python train.py --d_shared_expert=128 --router_z_loss=0.001 --optimizer="adamw" --seq_len=1024 --train_tokens=1212000000
Below are experts of layer 10 (counted from 0) of a mixture-of-experts language model. Rows are named router (the router's row for the expert), gate (a neuron's input weights, with its number), up (a neuron's input weights, with its number), down (a neuron's output weights, with its number) and show model dimensions 280-335. Each number is 500 + 40 x the weight over its row's rms, rounded and kept within 0 to 999. Numbers have three digits each.
After each expert's rows: a language model's description of what the expert responds to. This comes from a sample of Wikipedia text that the model never trained on.

# expert 13
router:538512534510531448556461518478522575421551540549510469489491464452480547533461518480542449518541507450463528556520525448489592439520518415512525417531450522439444510531
gate0:563534515559521580489468553536544575523504514499524448489472469460461530473500509509525489619481517438478500425441455457511481546484382506548496477512479545518536534551
up0:471474439490465476444494532459476484521478537498468522475583548509510438541526535454470527426551527507571563516570542527586529485534561598465507516517519494452462462499
down0:513324482530545500547529458495473525511535508526523498508576483443497496500518515560507508461495498477509409537461544501527569498518486502503495477438451458497453514507
gate1:500450554486515419531505516459527470536561468503487524554574622477367504495423478492468474518515512536502423427536534450499410512529502428522536474480470448468495521562
up1:463451516493492459517488480519529444534611495505477536578560622439382489515474474501494508534502548543488428393516455431504432541580485493513520490500491461485527477531
down1:484566473555426444518480504357503545470475530486463538544509542542646516523509553476472495518442484549537504513499492516461540499496448521502503441517485590405576551541
gate2:534525453478527432449543507488533537487471552447525532484449467528403531444438470482461496527552484466604460488484504542510536535500505466512504422577446538433468444544
up2:543488428534491547454500488478498524555523525528466462385436577486489499472468524530532457510506494521554476485531472491452503566486548504498543447602471505491571523565
down2:462500564576464474517473474378573383500497542472518487513451480500459467565534529477474458534495503439489534457490459458552441518512499456492511527527506566485540486528
gate3:476452528564428498464471487538503450459506528500475395433554505486553510559485457469665484549464555489405502529446513524471494428535486522498503496444508464537481582515
up3:519566518503562516503514530388489509547483461486527517532488493467407438507503552522456527472535461515524553524534511494546547528509504526466540557588431484463535466527
down3:477506446489433503451414523522490516475494533452460477528491542508536506532470449522579531583497522525476457513522485503575517561426549505559546504451500456555475440517
gate4:497514572405505460485480550482509463457478557607482479497468511500456504533446548549460479519443526455478531522508540564517454474505469448426503500517569504487451476533
up4:492497587420475522512521483500446526518522530538474495535465529515518538513468495583403555507447467519492441532479490578467480493484411459497503520492590465495506525479
down4:471520506495553484554478490475498513559482527482540476521465516512471480533476473443472577486421451495512500530518471428456423524495499545494520470518448432488534514528
Name continuations. First names like John, Robert, David, and middle or final word pieces completing personal and place names, such as Staten, Philippe, Miklós.

# expert 48
router:548554566561607450512493548478490530461557596505582513386544505468465479521482504481492447521527531465512519511610482501503508505516498465434517497536461566475428491540
gate0:516509539522507496533491580486557519469559529496511530476507459456472439540477507471562501516472482476528509549509550447517574449551489497445583462515514530493539475545
up0:489534464471531489463527550452490444623415498510491449447481488458480471525511500494465522540495488487489477492517486562540515550462470429547419471485486477526475496567
down0:488517556537531482567510489509580514524516492451502483462493386487474525493524536459432477442473397493434468436462463488513486474515489475424537475523505463447454507515
gate1:458550490430466562479451554493554507539572485473503465372488512496524457495523476538462473516495484429475513581484544572507490514483495526470504483494534480534427523538
up1:565455521515551475551500516519471552473503517546591482600529422483504520513463514464525489486553469553515513526597495445585521472524536467514509517527454539477553477518
down1:464478546506438495499494485451531576506544529509571469491437491505526550531556475479481497544520556468467529517516498433508521525504553609384510443477488505472472555537
gate2:533451493433454487559467530507514525551511473498445492482483481570551513478548505478505529508502546494498532528480516455502513505503549541400532451539466469559460477526
up2:467567507565510530436516468478433417411518467504551546526484551433460479541444485631516451480544487515487498521467470542519515479495472492597429575432513547431547572458
down2:532563550495454569507514521484502527514505507571503503466488577474483500495440473539438535516534461533522572496490476569418564569552494491465444533432537541521519531544
gate3:464529546523435511502471495491563460485497477522541527494578498485455546469550459422501486479419432459497514533438470469451443512541527428477556470400501503482441470505
up3:540556562535454524511427469519475446482496413530519489529486508481464435488556525507528470507464547453458513468488479486465502522534524451506535456458513444444465533504
down3:550505516515491467450526442537487526552512542488543517463547540511543463515560464435582593528468534605501516495507501517512390475546540492490499531483479459509512551579
gate4:438442578429448495519475412459551531560546506453509499515513550459426493559531511494548412532563401513535478624439532483473504462513563487544520456543527489543477431487
up4:440496502406413500444503395493513460549521460506477469517489620511445570503557439558497507467513483529509468581441504550453464480462548476525449457479499537566486476491
down4:426586421563527441530456502532430531501511505490489450491511540601609505510529532460475550494473521532532591534475444613446516565533425571494455500529503545417494520487
Numeric table cells. Zeros, pipes, double spaces and semicolons in score lists and statistics tables, such as 2–0; and | 0 |.

# expert 35
router:581504553547498522503441512520526594454584486507588469488471502443458486497449527455523466548513423472519551578592524481541513502525440457446498511570454538497480485572
gate0:505477469499547529487509539513495524541477505551549541478515598487462502491509530541495520541506535479514473610576524448499569488486479466384434534450569453500482574462
up0:536480506502546484513546515489511535476520414428484496467530515485521580514508429517495552487550406517495418465552511470564473474542509481469533473523587545528520493536
down0:501469585523517511577507411519518441523460512484517522516491464477472485532534527462479420512522482526409451500523498512431441482534519513521662497479520401497493441487
gate1:495538477529513484464477485484514510459501491495465445467479426556610498528561435482507448436513455537524524479485499520523516489545562446518480534492445420458521571569
up1:489439489552570517449486431513507521480477548471426527579458490561462535512514375452514570438502456450574439443501473498590570548529442476514532516492496550497487483551
down1:488527449488492537514561514505505522532478525483490541529465492432437543556470545450496507453493532485559427448434440472522531485451563471465496501476531496463521458520
gate2:472480460482511509506523482506501565490472453430462504506517530499507461492472473492555491434464583475548421507438507514476535441507503403577498504596423444415570551546
up2:437534444480468503464553500517477587523540473398446552461479517484523432463497453528581528449448582442508491525420536506499495489465536486560496456506437509435554585549
down2:505429519440480515473546533454498461474554458464550543522533506473584500478509473578527523462453567560531488479510478507533514541552472505493467418485565451493478506524
gate3:479550496481480510480543574546555496524517461470548537442528475465388476517474463574495503517492445523449449431562534502504432496498531442466585497546560567512508487515
up3:489556471478456523520480637517492563506560426485521547496530486482445522537486493509507515537506448481470488462570535482476490491523572506451550472536600544467450552529
down3:580568506546434500487430627472525548523539511484598571487559537497500491556461509508485501540531442485514527487511520475444505525513486521521606553480448476424488528531
gate4:477456494453482444505456602509585519528501556544569478510500502447566471551546447450483461511531526499501519459484505547502476482404434445454520531521441506518469461519
up4:470423504479459465510479555559631502536472593556570483556425579518592483472493429506497449496539515519499513499462503558483491479435472446439465530522465498506512511460
down4:529438530400455553551512502559488507529478400549502502558436500553633487488462461565503538501452524514449503528409487488469520540519453498441508455506537539455495582486
Biography and table fields. Possessives his/her/their, life events like died, married, and table pipes, headers and field labels in biographies, election and career-statistics tables.

# expert 31
router:538533506493566491549478573481558520433498525459544451512538462492469495509445553452545514550470484526519572525577537447539526431541542509464533487521500518462495453560
gate0:575484454513584520453484478479516519554514547462547514498502436531509539436438451503538494512463468497535467467458458458592559470530482529491437462560488524501507458502
up0:515491514500448503475492521441484535527494513473513503449433446527506511454437504413508501450502515436550495522419565496500497494505524533496430443450470481536473502499
down0:528557425490409508539497538584517574482528474500514480518453487483574503502453495482441524486550466488498548505473516466511393461568463571486473407507565514539527554532
gate1:497489519551477502473481430480514493489598510464473518537446480487532473470508513462491505461524513536461575562466493503543449519544479483527450476491555462538504471454
up1:513533506531573440507496576503487518492498529486519489456511492516472535529512478496552437565500498458603393528508500554520538507504534502494534539519433518449507530504
down1:529543465450545554520456503575514516474509495485450463509468577561489538478530451523546476444461553495452569575540532469504507483483555547517428501527516511479599590509
gate2:519515481459462482516481478500453488424561480504520472493472480526509480487492495515461482531473517506505535447537462523587571508475439498482564508470567492575476515509
up2:487492544520499482460481517525505419548471489544510576469494546531459494530420533464521445567555579484553421555484536516444566486485459442539459522520508490440622538494
down2:516534494500446505501457445551538479449484468500500494587546469496459466409492529466556564574550448587457540534426545431450490536526530512563431466618421474585466487439
gate3:538490505546512522472453516475493482538487567492530475495530414515451450503484551498544514565520495464453531594598561454468484468510553476477518550460526518460493574502
up3:537455497522510521437429455492503471510480505503521502486554470515477433500459542524502505503457492479466521584537551466454453486518555515516537621464515504485511592492
down3:471537496507509490450439472517528531524505475530577477499430513521443439528436489547505538500509525592491572470488534598508440451474520591500472527578493507441514563502
gate4:504513500507493463504459512473544495569570487533521564486496488478481522565504496476557532492484535505498457532519520472414481383559558487494491546450504506462499488509
up4:488476459473491483477478521490570512549563431456493571545493490497533532461528479453464574481460523559491459547535544461447441413583521500541458555397544481505509512465
down4:428505479495449493489483489460446555526475509586495493509508530551515469498511519447469462444496545479499437457486523505457466529513526507576462438440550509440474482449
Clause ends and subjects. Sentence-ending periods, closing parentheses and commas, then subject pronouns like It, He, They starting the next sentence, plus year and decimal digits.

# expert 9
router:551532533537532462549477521433534513475539490533545453478531456432472448515476502430538457493503485445504549536536562478495541478550490499455546474545499510461475498566
gate3:490486563488522479541445466530476492421504472497485515497425574509501501494533484544489496516519468491538484588492536561549481529530450505499513489541453477489534425499
up3:538550477535547512483456532473532572548481585484506522502502527482456498535486529492542512598488538509557493434571538468492523462462565440476570492468516554544455514531
down3:479432527502504558419582438514475530523497550504488503506451455506577529496458500513559457560396507449559445550486488553513472457534491525468518462456550494480515422513
gate4:592536500535567409598513526503503492484545506637524467433505486521469489555532545537501479509526532430512505460419454566482459409418511502521521478512504527444460472519
up4:415474480481473512393466522531507493501444507433463524535534489523609506512485507401544517519539448604518433500591464451510535652505435462494511462432414530460484536496
down4:477523497469549499544525591527504454515462554516532432467546519547539559578523461476477500432432486561452502494595485499452430471523525551530493523464524458522549450492
gate5:551524500463556453580519559437561539422455504565518500542465495495425470510404596537539472494484481492504517546432522498521504456483550485560484407569462506481471487508
up5:461527529542484499500463476488466500529569547444527482426532521492543495591552469434530488531504467495533462497560521439550536534546464441450572508455442535467550490487
down5:539504513567478486536484435564591485442530512508508599483528469467485439462557475480460480464499463494521552472470533571447517509443447501447515519495427492524485568547
gate6:499522499484510529562438537462482488526560482495521506499493414446448491506491544469542486512560501512517533621472625481513487491487510458506509432455547545466479534535
up6:468470500466449493495489512495479442519511458527476489584526493461530488471573454445481550469506499540477569524476517535430448523472494482473463489492509491530526540469
down6:513475505582468495563538521516547490608565491530542476480484495557564605568461425418508480442547480440431441504523471567527552529523503467524418518548507494489493451438
gate7:485488512480473428465484533551545501464606519462494521563490475540421483508515408529449464477437482486508577416494571534501538377553490529514487531571533518581482487464
up7:488485513435479445464532506490557506447617524520500525563519476502416484480486433544472496427458474499506562405514520500515573393533491532504527525529550541570473480500
down7:509470537568520453477498463599466454497536481527494631533537524518499366531498520477479524421480498548472471469494448551503511517558486505465530492509498524485524505494
Table and list separators. Cell dividers, semicolons, colons, line breaks and periods ending fields in wiki tables and infobox lists, e.g. "6th |", "Directed by:".

# expert 8
router:525518546498539470525490553410540522459578523485546484446518466434470545544494512471541493499549471511556532562586497452508472487561536488424558480521439560475476560531
gate0:558513476465483465557509436506579534464478516525569514508553476516480534447411512508536427519547480508534497475520504537615567543524572381510548481609443522487519478523
up0:478511557567547530510506585536458537490497523487492447498500498480460460532530527428539504522482481479507555538546525398531539449538432506464489534526477539518482480473
down0:520591523457494487570576484495453482495477476441518492522508457492455528493505486512538462530496454576406505446444443539458534503576428469463457527468486548509518458576
gate1:482483538574534539501500498422583511485446547442415502455574507478503486511448558530507500596439520492496467554472477540464517413464471447468514468538474508448514415497
up1:446507500510494542566527489490517513556510555504477478514461508563576521457556445511558491548505456493478583476540455537511482538486517470516525461496491492516579476538
down1:462499537519513524487487516504471476551509463494513445516450475512475463377453451477449522438448544518496570505514434512504439574476502508530424512519467463581481505588
gate2:564492506485464486529505482585591572474554529545503517437449555458565483453517543491519498549541491499535521513540510541540538479542563553521470512481494542511538506519
up2:514547529563574473510476578472464491522426513448508469518535450518450475576484510468561468459479488500437543492444558434472517518471478497461511501580522516456443509512
down2:465525507496566546513535455483477485505452390493493523433486536480421537498526526513576530495531506532429517551475482496439527514508481518505466468468484469565511462484
gate3:512568492519524475518532486483602584526401576506494485486456483557520523489474533471466492513530479432558513473449529452515481480547438482444538463492561516434517399550
up3:484458454524475424589505448547553489506505508507462560473483544544484550528536478522450517506484456478535467500513488530520446493516490486473500510514523479539543501512
down3:441532553538500510445469508453553466562452544503555474454480552418511523534482498499436578525481467445554515557470473526471502526460417519448418520510482527495449557472
gate4:497460480516514515458530562506517532500398514506491530477444503537438493455486560466469554562484586542473454587472472484549516523564529489453495505540554519440462492541
up4:505500477485518539470530546530514510495449467465499514525442485503411525473491492482448533527507526557487426626451496436509521534560557565440459444546543485463470498528
down4:429530511537587439511498497524492435503512510500506532484480513491455515434449472565532533529556522505462512462480445522458485504547468482568474447559524551571417507497
Table cells, country codes. Pipes and numbers in sports league tables such as games played, three-letter country codes (ENG, ITA, FRA), and list conjunctions like and, or.

# expert 1
router:559561521519514491533499526448584563440520531490550473478563530475465492549459525468519477547556518485537514522561501442564544494497502450492523485540435522439447482543
gate0:570524518501490521544535516544566468438505507523452505504517515523485448448446495492469501470536539449521491449558493458553526519466592529480437452472456480451558426517
up0:499516485541521490504505545422456559530473503532512489497504445456545530578472529477549467515496447521508572581479517573455505494521387493526556476517554542535402555525
down0:497450550463475523477513468505531510566548512542583438508519488409544544539579510452484445482489513500503530592513484589456523560502484464472487474550498468553472443467
gate1:488547437481522428507503487456567504504496464509593435514536525477474488473443581498464463549487471469537520565495548484548496489506498471518481523483433538504533438534
up1:504536467455514434492522477483541502526508477497534482530526550522493483491499572514459487518470442507558505534460584446533487470481522491476486550482452532548486437513
down1:490467448488530504500444502487502493464507438513546527550511502467498503493484517524544502507548475525459509512480543435520467522571469584451432529506415495528486417502
gate2:555527467514550447538533517523555477479571484504509514565504535432484459461462539494520532583454519485545499467583463479592487538572578520535537539538421508505398465521
up2:530500465473540479512490513519497494488580481544505490571486514394517484469471513525540537560443544455518513454609449424573507523558545541558522508533474509511401513494
down2:401530491521464505522512524530533418540530551541459484487502545547442447476509486489503501497484533475496524563538506461540533564496482476512518488514491458494499513519
gate3:541475577530461533438431552447538492455545528571479528464532492530493491511512524461450483490529508502594545552494473522573507522435492489519527551468473514544466467477
up3:549521481512510519484485487523469434547474430534522506516455524531538500586426513527535536520499563492531451547387553510435463550502580470541480460413535438488536482479
down3:503429454525472462521502462481541413532450485525518527533588523500505467458559480545483470580456541533551577550585494480445533467499473504576487443446560453536523515543
gate4:459524595572451585505520567590524479439482526581635484472404506496450518533466511511486522516507492560425592518537528454529534490497448516517517469462497510473539464545
up4:556490435470577451534495476460500540503505486442446469506494480559573509496504445500554539522498467480541538506413507553486511488469543505477535458579482553476480505489
down4:488551516534523524499511487484533486457492498474498512477443506541536440514523501472495516500540522496530505513526526542482416457535481484516468398515502488441502430469
Headings and determiners. Equals signs and paragraph breaks opening section headings, plus sentence-initial words and possessives like However, This, his, its, their.

# expert 61
router:552588542512550459535453522500526535503514576482539476502526483462502520481449531466489524564513494453526489509594508478524583496586507495538514433534476511446556527521
gate3:527519470534536509477523462527553524503494537473504559489537472483452537514512472559457530528465568472483449578553527514441458490529539500517443568490455465498511505468
up3:580587511524540436498436418483563530505553448491526513528518518467452516517549513504511499451510447467470483493477480566452475477476573498518558477549506481471565489525
down3:495521557525535461514525559489525492520482488450525499553468503540541459425516554523433469538488473427543446490492518467559548466534549486532461480483582557521456491449
gate4:457527549518442473440463443402556490496489439457443446480482467542480487508488473579478533547516486483474467482471508474444482582536515455507466571486525473418436539511
up4:475520507508472468468486427497546494547475468376426471545572463547518502493542444576469526531495479466468478487525497527433472513502498474544440532517512486456448557444
down4:486452539518493487545472539503498447543553482481507552511432536482538525522507433511521460512499524469604502528417454478460545503518482529538492449586473487514432458469
gate5:503535499485551455500554550543529509478424512513502538531475482422426534514482521550528516469539491516585492508506539397487505534606421463542487415507515481510566536469
up5:497478538495507514545480517413521552516557535544528493440537510502480458545475518432566445494536509471471550582462519530476557461428530494421522560518478497504420452572
down5:466469544507538437499552460466527521471446505392494540421579420421474489545580504547465564399531472504389490516488470473477508459567477487457496511506488526451451534489
gate6:502488527563534535506514525457501573529482601494557576535459543496491495507468545531488519461490452496550499580482519492526567444591425497512450505500511527464548495510
up6:462450506506430444544456453569531427486542503560460430456539455506452447510491468461519475534533551500442530435500497516510469530455484449486532450490478522498440507511
down6:537508517521535445443552483531481505454448532505476489529522496525476467453489439504546488523559420628466435527518546493555516522534550549457528481534470485519509447470
gate7:455614536541537505442478571534509487577538563452490556499518525451484411489528473417534506525504456454536522498524507465549509501496472536495494518538496559510468496518
up7:486555483507486532429483596537482405571558529414509514534424506559501458480567450484441560449481477565491444472480484544526486552521463526524460522524584452517503518505
down7:470495453545513606482437497549476455508452482487437476468496566514578499520420442507450448427500502514518448558478505512532475472462488492558494467443485484520575514508
Word-final pieces. Last letters or pieces ending words and names before punctuation or table bars, such as h, ham, son, l, and closing parentheses.

# expert 7
router:526527494505547456526455515466498505425572536535604441498527433476427488512497518492480472490503523484500572484563510487540513407504489479444491487516454541484434494466
gate0:511519550501501459519493474481591438515534485485469492498513519512450561505468502560507512446431552493454490507443554364399517535526484551501490514518477438504503432480
up0:524503565534533499506477495458538456587530460580448457464570507539608553541501519508461482492466577438495485645420530480441480414488487504479473535508484486563583507494
down0:525480525547524465513478534477498465490493446474534519546542497524454534445503521569442495549489459549539525553515492526425504535478452473421520461495415468500543423520
gate1:452446485487504525524518499546492488569454477545450498494545504529545561515561500456537508497478494461444446444487516540447493470495493498403476474484472448479474566505
up1:526509514526493510471466544474506458509504553524499482464463506503459537413600484579503501509525461530437491466563449480481575473498504542495492496502499491534489515533
down1:492540531483492487475510487543517453433412427500402501524488480485554499552546474502402489454484508517536453459475483457513517517494459502478525500459489439450454508555
gate2:508508586509509460501514509496487455487561496480486484508505560527488469548463476450486485490522460549561496487462493499473514483546486465576499509465456479503521474529
up2:510484581530563500567550506469485510502529483512492436514561569450510520521411480496487466500503442484565559518514543501470584422551539444492467527477521471520486545535
down2:495504509492458465545537495476496490445531640550461568495486586460436501529560474485539543503507511490575581430485502496467524463542403467489453533529452409506531517523
gate3:509517469492527479468436478529449452430555445487531550484570477468499419480454446534500505488516559538461586494517504504473471441536511477513494546545442475470494519485
up3:475508517500516506523535531497560511544476529509430486479456542522492538531488568489516489487524438475515413460529477513565558536469539510517534436513555496513494504548
down3:484529507495578484432527546476506556484379507513489495460492461521540517535494517507568500449600525512486469575501609536481471463553494501529471491526433497483535553556
gate4:617463447511483463525452529457582455538526573562552575561519507449363471551543556523449482503438538493514515498533523515519500412464454457473439447565566494485487429549
up4:392529564495559509472479500504399512490487426499455420451454490541575474478473503443504509581546453538482493549501482460446541564501491584572516504516492522477507528440
down4:506568558488509567542452468561463443521528536510453529514524495472582554451495524541537517505540466533506548546486493505493470513371523441509496474430515482481556501443
Dates, places, coordinates. Prepositions and month names introducing dates or places in biographies and infoboxes, such as on, at, December, plus coordinate symbols and N.

# expert 25
router:578501513613523444529460518473520508497507545481544483462504460492486475515471513470530447552522487524509554487595500477544530497543468453486501514559490528453491489556
gate0:516488465566455572495499468554482544476534557541473515511448457517497593592512499417555502528539457555483528485423469449517579516537464512509561522528483462451517536506
up0:549485520546472587490485402564462497467506554556569494464487496484518545563450446446471526551503466540419513480476458352544607501500445487463525472495492471448547491457
down0:543491595428406522478553416470523537541471488538575474499520494499509477498511428460507527440522490480518488486518487540508462450496577455481450489402475415562504500463
gate1:541521476597555449540524531527509532484505440495415500472525393501534494567534492550579472539526499440529489490476534515532499500474516484492468492509490529448489508515
up1:462485528475473538462431512452479450517461563512579508535487582521478528487454525420493496480474477514551462497442497466526475477585487486483532527459502512592502504502
down1:478584486442560531490440535512496488528539488499572516461379545433486499443532529440453469503429489478473458539475504516553514493464527527521461464483465449490503508481
gate2:458494482473592492451527488537527449464504451502480506489529511503529481517507491498504473470523449494500507503517531494524532499554520468472518494550404441503479492505
up2:456458440516445445495556498549513435520526494485461547504516468528554537497520483547532542439533443473535512497468561549498478455481491517528498538560437473512458460475
down2:463513451530511526508545536525557520407507563513412498507500531508572478487567521477447533537536428495487523518465497486456532583510511534452479474547510494432478477484
gate3:542502489533477495549543510499504527460451444423491494452549539486537497482469467574401507558449448537443540498441583569571483517541518424492428501502562461469512476492
up3:536437486516480528575524509502534493491413482443495581522509509465535525437515458585428535492515471537523525581540532548520478520501500491482459507500500457464449504524
down3:530470501546549413502499397618444527552552414502496559515493506466479522488447447497449471521514465500443484545509516463555483519497473437546478488473514549531553474573
gate4:533519491502573466558485480512458573536509453531564510510531520435473507514474546516522465438566521505572425512507532470502515528494471509469502485463517495440519478546
up4:512487473484499514490528424521449534603453439517523522521489528504559544482509490550503536459518544534515417469486506493489492502479425493468432560438548478467517549498
down4:467471568498490480461477519532480503474493524463458532517593443534447564474526486392451501500519486452482518445553458538468501523453517581526491516552488521499489473533
Name-ending pieces. Final words or pieces closing multiword proper names of places and institutions, often after New, North, South, such as York, Court, Assembly, Baton Rouge.

# expert 2
router:522526536556576421565492555472494508421538547468505448432530485446458476517462526446514418519507496511537501522560523455526511441541480430428522486506467519419507499537
gate0:506492501558514472550560472535509509520562487419491489505506428500486473544437532446505461475563536468472470468565555539479499502486473444538509445557528549404553492455
up0:504533530542471481522519527491472479585497459449445464559550485436573470524552496455487442484546483465520490429575437564504504463532478495500488574473535579434515473486
down0:528476497442469485506494543524530466531546499582487465484453519504485470507567582444554448487534439429524499558507533520497455493445543581472555540529530519538523473462
gate1:525492491549515493503481492500518449520454485485512511537512443450437504539446533500522482496471484445572553493467578522494539457527477479492521426513502522366433511477
up1:506442506489496515513494492505440444462502482441501535544473517499403524434488500536461501478464491463504520483473524512471512483514451551541452470525517497458398512472
down1:510520512566498469436527495452498443501486484504535453521489552506404511513571471446540503489553517514490462547481490560443556540488489502494452509447574515484523537493
gate2:589547530490504466489424555475540539490558551497490460490507474449506503540517564527517552489551460476468494551474548477532501503542541486500588476494493524496422493548
up2:517554510489522478496515380509505464492475506556509477432504519400485411500492471413533402524526496431528494466544525528460538525514390464520515479511428496443508547520
down2:549478469495535523472481544445489538508541465463424514489443484467468469544468541538454565484461545489440484507529502536510456509456510498524482487472443463475605536487
gate3:488475545493477513557522445520537521422570531496441514505490512558545462494518554527475522463432516497463459518574514410470500499462481539510486466510494521462473528571
up3:430485473559502449546514504575486503574464511500533533521541456499503546474495475503507495455411510551507534452501500594506537520568518471546568498498550485495497487487
down3:555444490432528520493441519512535456528476457509443464499484488529462515473496524502530522496450584540475500502579537504494547481491484508519490492516449486501493532473
gate4:497508553527543528484479501492488468499565460551479507485483503481471475430502473530497611458535461460478560514502579507421489368553530538404517487509490447526434501479
up4:509554503495446432506492531485539551406440485454527409483546451531523483469490471486538495498451499468574493479516577514431513540508519473520511430533537485517547467567
down4:476459537523444458475525515491522463498479527521465477506580392428547470490414548530480480471532507460476488451489540454506473452513478469448624523567473522542535485490
Relational prepositions, name pieces. Prepositions like including, after, despite, by, of, plus word-internal pieces of names in tables and lists, such as Masah-iko, Karnata-ka.

# expert 41
router:536520558524522467513454540469541540500524504494534451451530458499505474495480501445503481541518471490528523545549545495544539468557554463455580401491481500484491490523
gate0:468475523590507467487451500523524564518563493533520498518542507493426483512492518500471497486567489553454522520492570486493511451530488446486493509489499510393404474564
up0:431430502540476550460472496504458556537508460464455483549499502538537510447577481530465522476562482552458505503436506524447462526533504511495479455434555485467489508480
down0:460464595473519517542521523539471643491528543500490491469420449398518514456499572512461462453532502500525435525426517501567461530514461535454439520489497541464509522535
gate1:491451495477576542466509535405530475488486535443562529481528495519494398500530478451496522545450470519437540507500417463464520521440504550527482488538381505505528478450
up1:520484486490518551449544524426552459497447516538535529446515543511498471511488466475506492487465498474471519503462459476472473554459526558543440483561427484528509507484
down1:496500532475481463475455490435412555481559472491506504535512478497530495535515490492454486547469505475453537434504465531498513504499498460511521495457505457485485446553
gate2:511452523482505526526529483493494490503476473473510481625475527499437501506408544473503493527492463518561488539475593558548498535475480467555512507545470495452502534540
up2:495538494537549442554512570415502492444542537525522474433585496473475536538502537511527447486523507481485516480561495450523559457530473486484488529516511560456456551527
down2:505476548565475510476425475512507507483516434542543516480502428448565510472490594476463629482475479454514553504538526479530500533487481481455558490447487548531444493538
gate3:497464491528564416514516481518580451504429499467487599532496488468452558554505494512493502471616544534467438525509458536539520405481571414482494498537518487466427447576
up3:487552531515411560481530500521479552506548519500535418457547511487541473506476507510496513561378454453533568544508535458503472490541466585527483516449480544511560514435
down3:467483505459538503489472483533528501438434517507505484546452432450438523526448520524483381399485567538429443460493483556506453521521480574478484481450503529562441490453
gate4:541578478553508487514450578536484479498497532601506509410514568442497457454471516520439504462535411437502547503509438501512500497594429528424569448485469514463518478551
up4:469390582479510508487549473508506490486507526438434399585541467536489539555520492470577487565527538562476496448495545472501508512474496455561467540517503509535467483481
down4:560512441496622448454486473463505509527535544497528490463485499452451570520426512526543555468553567480489558555489514557509470419495538463504597526507501470518509479489
Years in narrative. Four-digit years, especially 2008–2021, after in or commas in biographies and citations, plus closing parentheses and month names before years.

# expert 42
router:554502547509493495509498498498571519444483501550566478506530463425474477542454553480570436514516522442550564481510542418548527493554476476476492475496496549461525475515
gate3:534518539499539469439523502492513522524542564527523544474473469464514540471511439510406479512566484426544493468552472513482525483494496549580496524543427463467476503532
up3:516446512492525478476494500497497497498421508483454435491576486530518408507513514468580456518512597416585542481505500495463484556442552481516478501471452464522507479472
down3:473484503539509540534504560486555413490528546540494525497464516506470471459545558542500479484430544489485537510551536486565444483480443525458502481501491513585456501482
gate4:528508489485549508478515490507522536526514450524572465522432515564577456584424471464512528573489519483555553549490539504447505457565440473483493547459510486511537529491
up4:480490456492471462480501429540504479538509435588589439518413525567594527545429437517498547485495528484502516567450490506455491494525496489509474500484500412544544490494
down4:484610460455455469458459490563426534472462455476520511497491519509573540533542496484455477518467479508480554443446532459500478524494437472490477535454531482575563473476
gate5:549606549471490524545489471469562478432558520542531508557432521523423456523535519548515514505477444517493487415494492441489458501559540406524513443532603542487508516533
up5:446434455568479460456446534551473519543536434449408458507561460537582528474447483462530480483571548528513520578536535577499500458400505526503547575504450446519515567458
down5:524515513496520462510501497483449543529545546518507525470494461519450529497477539511524503492534510576470434543490530522507564520446510458546426466583502506390485575536
gate6:492536554534490477523514503514542492474527515564477516461429490518549574483447506555477463474513521537569446515503605588494484516517511528528544431477523508536479465492
up6:560495497486508472503473565465461507435476539402559482546550449497431406545520499445523572532536461470456540495530444431534539467539485451410484552521468477447525483522
down6:463572511496503468511493538457530539578456449528388472503548471480478526529497522524480503447503501467506404508515533527469489511519512533495476533581524444469550504470
gate7:605493460462498523478489490478516543458492491464469467478480479441463418649461522527492502548513527518523530527460507511547458506482496488509553499568501525434517527487
up7:395524516565507445527504529509488445537528555544502502489529496509538552337552505466524462421534489463447471499534447454472558497550543512472454512483461458511445437534
down7:505549532516509496514504478468448437462497475570498524456508495475464515537546505464528517470462487527541453454533455479509508479526498522546511509528487518486461507515
Heading markup, paragraph breaks. Closing equals signs of section headings and paragraph breaks before headings, such as ==Politics==, ==Plot==, plus mid-word pieces.